Below are experts of layer 3 (counted from 0) of a mixture-of-experts language model. Rows are named router (the router's row for the expert), up (a neuron's input weights, with its number), down (a neuron's output weights, with its number) and show model dimensions 192-255. Each number is 128 + 32 x the weight over its row's rms, rounded and kept within 0 to 255. Numbers have three digits each.
After each expert's rows: "mostly gets" lists some tokens that are sent to it at least half of the time; "comes before" lists some tokens at least twice as common just after its tokens as in all text. This comes from a sample of Wikipedia text that the model never trained on. Tokens count by the router's weight.

# expert 3
router:124105120108130122117172143167071147136112212082108121106128182113169128160134132144137125065108054108149116166122133136146103108120127231108125150140106156140167128121114121128117130166124152
up2:173132144148105175124078134131156132165117188188117131089154130123163085066118128191099128122060065129174160141082068124116130138150147129095085131178147176132117137143049140087111161115123122
down2:111165097161116129127122100127114163131073127151061132123130128123128114081114124157187125202126157067123163082079105135173112068124139134140144110173106138137100117176117177139165147071118096
up3:156131110055132127095123100123168167119134137124162103136154144081117162128076139109186157147131123143072126116123129109176100144149113132120108112105145153132144136107105151145157108065163093
down3:178125094095098087103088114083175150137101138120109092129168128078159178151128142089147145101151167041190159149124123153130078090102173144159077122080121146129191154114107144130140160152152118
up4:091118103097121118104150128101104140180142103147118124157159142121081092161098135150091133181098136094085169137191150123185135119089089089140161155133098152138162135118143122123189164140106104
down4:108134141115123160122156094131075124089147135114075087107138067139130145064113101100155115153151116140108110118107051106169092093084139143115100177131137112112083129190117174127126092113103140
up5:082144091127097134109142145117088169112110094171110166147147111123120134134098100145089213117138188102148149056098067130116103067169147108140083160140084204083121122114139096096138134097090134
down5:122140127098187097097206095194142127141135123162114078132130135104124141166170225138127148174147146146095130137071087071084087168139106121144119211091140112055093130159161144132074125170092138
up6:097069138154153109176104132171082125122185103094128108123151105129092117097113147144134095108169094139102161105207141185169103085128127180112112156131099196168084131150140119124139116112095131
down6:125123093123128135198073095144100085103145155112147119122103106169120160120185130141109111131139144135201155155171135059170177106136144075181181159140147124056175167197083146087047070115058123
mostly gets: " again", " now", " becom", "though", " club", " ann"
comes before: " ", " and", "000", " which", " a", " he"

# expert 6
router:215185118135234126128141237064112097133107110130154100127154171124135082129109128140106115117110128119189169139129140132093126128132114113110118059120117161107125151115108116132151163171099148
up2:134125110148113114115091202115133140087143129098161101184120167122154137115119115106180109154097126126107161131127150162143095097154115111151068099125130137173152131083138101130084102163123140
down2:151091193107150081082064104141116130121109177142188081160111128148159111111114115154155147125165145142126095068143119186147153152141123119129139140050127122151172166146138195159119104167085118
up3:153097140121119097181133161174129138158107188165087149121151108095152200137146117130146112115125148124177097116184098102140123089104157092146136125123088177096118184170086095109118147105115101
down3:127089158154145120172143145125106111099129148104099103136134123107104147157139149118125154127119135122098070111128183130125105176108120119122078148114106124188143141128176083167138176136077134
up4:107123100099044143104116211116157130115111136096124055210130121066125119190155156149075119105116124121141136100098134139117115121149119079149067129100169143130130097145106159104098123128143108
down4:122168179110122115141104135155145119165158133155164099138130167134222180130128156136108102139170123164106119150155107120156075139107104076137205134093119127173130120041157106188084188088132132
up5:105097134153148141129165124123136135104147084184180091163126154165099100187140139127178134082105125160152126102093150086081138128055071118142134079130104109144103072070084120164149133118177138
down5:187086147111163133148157202097143127112078179108134141168121132101094117110160125074119159131160112086103142160155138188136103107101195178115149155128129156110096145139122137127085083115106148
up6:162096131116164159133087120116167122131132135107138103080166116073145156153112133156134168052138120144170147072161151127144167043138115094150099075135172149110150115083078160114104112143080100
down6:138131216133108170141128132102147089062129099141135091123146129180059116106128125126055075145165140137106117168145135100148129092097139099110136178129110122095105115150157141127131116120150117
mostly gets: " to", " with", " on", " from", " for", " during"
comes before: " the", " a", " his", " be", " an", " their"

# expert 9
router:103119099132107121127129179105181150146118117115170097162105165103153118118131087117134103104176158136129116134149119122114100186124136165126140121131105154141129065108139080104136138168131149
up2:149129150156121179106159148139128141146174179116145156117157133152100112108109124136064093131150103092130130078162097094160105100126126089112118196131154142135146141120089087112074115142163108
down2:094145097083132104110128136131144167145169123183155130137136105171075149144120158114144123097124132144200122113104154118073137142095081122073153072077228180082093119162132127128150125146166097
up3:079117130156177117143134158122145187201160071171141154110183133125134116128139189124042107157158090112135121123139099074130134128093113110175150087054174064091189142117115124110163195112083117
down3:131148150126108130177142122127136107089130200166127147107089176148126139154221121131166135136115150147136114135113114146113172133161176152159105147124139157090128052162129173102185088122139090
up4:107133120119135115140110148115091083083078141052126125100135081123176071134093105127149142124111105158146074147162125183103097126125144136151084181138166105114094147111148127115100124122069115
down4:117105136113110066139158150090167074106146144171122125147156168125149171120140092103121134193132202198086108102057130062143137046102200127116178150157071172158098138142116131141162125111099096
up5:114109092107224187093129154137168183132129091119162204100129188081148146134107162168158172123187128118126095093102091138159091157101120158115118182089135109181112107117106123123155138101133099
down5:141127082170104082132151136127093121152074143069212101138138118127126137117185120100103089090087116166099129045122146077041160148102180137154145102114169094066156119107112176187117076141146167
up6:134117087133084139034141166134199149157165152179052129147096044122127114055076125140086135146168127123129190163072116139115073133130149045198108150106094129117145109223109114142111152129153120
down6:102135117155139095153098101110153112146118081090138109096204136125162110162156119154173118126138122210090131079178101103121137120081099174072142087147121104077109160094108055075171128115173170
mostly gets: " (", "(", " ", " $", "^{", " ["
comes before: "201", "200", "1", "202", "2", "199"

# expert 13
router:143102105117116119161101127197139111125123082110094125155173046137101143120174126138149152170187165152144092107036132134095121185109113145166122122099156100118125201114122148143131117133172098
up2:136168126084152155167088143144169064161156143146164127133138131144151081095131135119171143135102130142115136143120132108153157131112151153103085119126128185162141132059206071179140148119168130
down2:120155135179072139164067119185104129121101131149162131121102078148098144112129167118163046130135133130129137124137087122144136061140098148125088116091154150132098222159139153047137114136192160
up3:119096124102152138087096131090108100153162172123082110110187132108086129136143116150119195209194183178098183134155169091126125141136133131149158116139095165113186139137084105151146060088087163
down3:148110114129160106182084192110102097159089172159110140069153133191185115150134120134158147104149092101137164159125154064158112128136109161175219140101139136150085124063122142082114068087128100
up4:197082148139141157137136182141136074145137131164141124202148121093141144136103114100130081168096121141088112128154098069094120089109117172159098066107136209165142132168147135137131115092072206
down4:125128131084129132096147135128185046127130092138160103161131132158132130183121097172168102131112143109157123121133137212133159136157047145107114104091137129099105118136103144117038177123149102
up5:164151186137181083174119097133191136134153139172159152117128081072146129161074137132127116108149164121141125126124172122159067097138127156155114101112127196136165175198028086176191104126135167
down5:118094159137083116079118103157179191167101106088103142120102153107067151141168153182094164137074196119187193108092017097125105111070124057136124168125144074094101126101145134096169169169126080
up6:152118091112117111224145135170132134121084105120129171101074133153112140105153141096135121108173104138129122110139109189146060141094120214083139126119109094104135142094134082114076124076157095
down6:168188095105169122129120127099093145140133088130099125150123129144138161087081149156175113159118145138094117068136056128140219102136158087139094119086160146144085174164048107158149113099109118
mostly gets: "ct", "ect", "act", " made", " found", " used"
comes before: " to", " in", " by", "ing", " the", "ed"

# expert 12
router:092076151162166134129130132136125128115144166127150129135220067184116143126161118114098168064200067100129198100154095116101150121095115073117126142129111094156106138128134094140109192089129143
up2:181121156114098168130227150125144114142165097139173131146072150156150219155128117105166122143119140117188139144100118124130131147098106108118057183099171151118151107152142154101151133170103084
down2:156164136127158131118140157113149118129162129089121177128090132124122209100122120081147122198169133111106148128066193178118108113142173162158179148100090154174133125152127124121137121097145114
up3:129031123171198174085118126123130112071128102098146168119137116178102099110152144117090053115104108092141075069096083099137125115121097109142108078121115098091173144211082098104165077121105152
down3:109156122158195130158170161123108174133151169115186159121122042083170155159025191114178072133084155162108136139152168117147186160095070153149153111088082090154152071127096153142132163119154075
up4:180101083103162159132133107128111159160156157122097177125080096125094087154162122146121085198059203140151169133112084113132122138166170177161139133083106098189147128131114113093090144106145132
down4:185099106115149174112116106142115135154098122108124126147098104128104155114121129150114079126038136156177123136154093153160179067136084115158125171082151137205154107087113095091163154146081114
up5:108151137110102180132133122138149148128084145160150137094123104179113095157169133156171129089142182147149200144150094113172109158124095108134044138124064173085107164083198109106142113118195133
down5:141183145117157104130127134167096154126112083176164122144170158101102136102138093150099178135107117095127170188146132120138087119152186115098147127148121120103152128145083076080083123140158181
up6:147176114150130113121168157168171125138124139115136169134146093120137149156104179163136163128100127135179135136150197169090068120112204127135161121157169087138144176124129142124133123136122166
down6:100130127181120094142073109135146089121157155101144108109099084090109117086089154178153153079155150125148152146132128105148100074109141161138133112107144110138114098080111162079111133121115083
mostly gets: ":", "′", " number", " •", " ·", " name"
comes before: ":", " ", "\n", " (", "==\n", " UTC"

# expert 5
router:094153132106139120088126147074072208124140242109152118102128141105121138108075116134130130105161062111097101142169139132084063047128153187126094177133098169109145130113133108117103170094124145
up2:156138162128064118125113142119145142130122175138156205154145118145127089087136196107084128121120103183166128100163105138126142120116191136128126121098149127148092087103125140139043074107190147
down2:134027085108071136108132121157138132093119167124162097129130124135163126129087111043151114180169160134144123119141112137115196146140180089071151141136136101143119168104083117162137137119148179
up3:146080157147125122158130130150161160114128129164135113166084191160107118110160136139110116127183107159090160136125164242147088145166109135156106093152158152148058138134068146108173092128098113
down3:154125042151169126088107166085167159198166155156126187086142153115167121132135147074177140118155170192120101130124152099183130133108147125130133154107175159140160139124076121142112171126149163
up4:158139177159155138163199114143138147161117124073118150140120123135132165132061141083146097098120169102176115126137109188122155095140100127111135078124165147134029125075145128135076116143129179
down4:078154115144093133084120134108136133094152136140141154124090145192113143112078112093182088148102117115155095107165173088111172144099108093195137062149216124100084118097143074094097103134127128
up5:118172163172134125059139155139112162077132160161121160123120090105145170056116129114137118121175048032076120115091127119148103108126138105131132111109130145131147156143131097092181119131091162
down5:115149131116190129131153115166153130099150164121140110148060126104143107085120088120126101133105204129186108105193093182114210137087074126129158136131157128121094105069165147105093145059125109
up6:094107112115111083138118121161129131193108129147122130145134104168022095048232103193100092125130120089122222117139121094128099082141154149153166136146120100163102152127091149132158125120128143
down6:090119149172156078110130155108151159146137123135088167135133133100173101115148057121100151131138145115103159178153133155121124091137120112086096128153114144144147073113100073147154150096043097
mostly gets: "\n\n", " |\n", ".\n\n", "==", ".\n", " |\n\n"
comes before: "-", "|", "==", "The", "===", " The"

# expert 2
router:124104116111131118126169141168070148140118224084116125107131181113172127159137127142137121065112051112136113165129138134146115116117126220105126155148105157135171128120111124129122127168119144
up2:142142068130138140113118113094172144108154191183173147157085133067125110116132209119123166130104119107158143101114065099047142070146169127170118083138157150111134168076143092146124139124124123
down2:061100147129134108098123130110114111148137101179136141202142154082128082092142158166173099132083103128083142109136143111123146117151116149162114077179090030177092141154085077147125187098155119
up3:167144141119176151103173113128143142154123143126111089141170127094094167071135128113102185211135142146157052127129117128127159152112141136136107101152133114124102120129126093129107087136149109
down3:097122136113141067163147072141126185119105090146158188104161110156166096117087139102166074160104156145082141118140126135122082160103195147133171095194097127091099157174146114105099088115127134
up4:059117079137158117143147134167117095101122123110183173188165130172148118025181155159126091095194140135108155149120107100079058106225114126173069178104118103122152088139056140071140113146133136
down4:105143174192128181146134096156106078092114109139109106152138141168113109142077113183144168104118158217145157075116080088108135137121139152097104157131129169170186084174134122157160143131092132
up5:112102149097113048107137123083109107102115059088152141108123083155182171133122107105131141152182075123120080131116118133108094159084105113153113168056100162149073112162188126079148133108124107
down5:133139123078124077097088125134118160084084150146124156111061083180129127098138125127106126131198015122117202204142148067085106123107130177142142124113112156125156130147127092106172126118124147
up6:119071153135150069134167143134118119120166123157171145227114125176122144165132119123165105154058163091157131108134141087098123139142101116173154105050079140197086132129106161104126152137091107
down6:046101138113162078125177131092095127123126078140140157086166107164104116144132028131065124143153117170173133124094137123120068079126097116114100125159082170138103191153095138078087162141151095
mostly gets: " g", " sl", " expl", " G", " Def", " R"
comes before: " ", " |", ".", "–", " |\n", ";"

# expert 7
router:125103117111126119114175140177058152137117218082111123107125187117174129159132128144134121063116057102131116164126139137146108133117129224107123148145101154144173128118111119125122127167123151
up2:120111152134146124193149078081146126157145089200158171161126123125114066114145128122154097132143129117230137125144172144167127141108172121155060099119153108106145190125102089072067146119110131
down2:062189125111117112197173081151096138122144146146120094119168099146125113154102099120154137128141087121075112092163136156146166128123087193124127157151120167097137132109122146069072146150187156
up3:137126152130129148104058105146119154156118153098091184148102087134109092130176160097143119111130127137106161147127155189144145145105144170186158069132124113150132147098101122161118062097110155
down3:149123130128084091089108178134109098088108129138061118067116122107155074129108157102121113116157159127183141114169093173178134175086133178064166125137076147095164141129116165164062140067173144
up4:146158123147173140128119126070155163097142128146131124074123163171124126161163122085102180086159084132082130104147108124142124154120127120098099093111126173115084092080105062077121109161158146
down4:135149179105138149099100179094128152158073109111141133178054168115109121076109248100112177130122094134074119086104114174167072137112135097167075167138149115195148113060102127076130121107142135
up5:087181136182121188126083101069135113097108131104078145107040117160115176116120117181253165133144131120102117124084145152152138155152098161140081106137137114125172087117080116192125170099172131
down5:031080124129160101116150178120230145103091158155109130132164103094131188108123095123123103168064079132179176112161142114158136090085221153121172140123088088092142086186131082153148171121085119
up6:130095106125120112158132114116110122118138109106124202138128114100148106174114070197165148147170156175161094125091097103124110163099108090131107105102135141142110134092101105180164142121158096
down6:086128118106141052143121079173163115182103102096138099134163184108173092093118177089127102098205125157170148100102125091128101085181151166087144185141171105110124119103095145091180071144109063
mostly gets: " V", " requ", " what", " eff", " l", " originally"
comes before: " |", "0", ".", "–", "1", ";"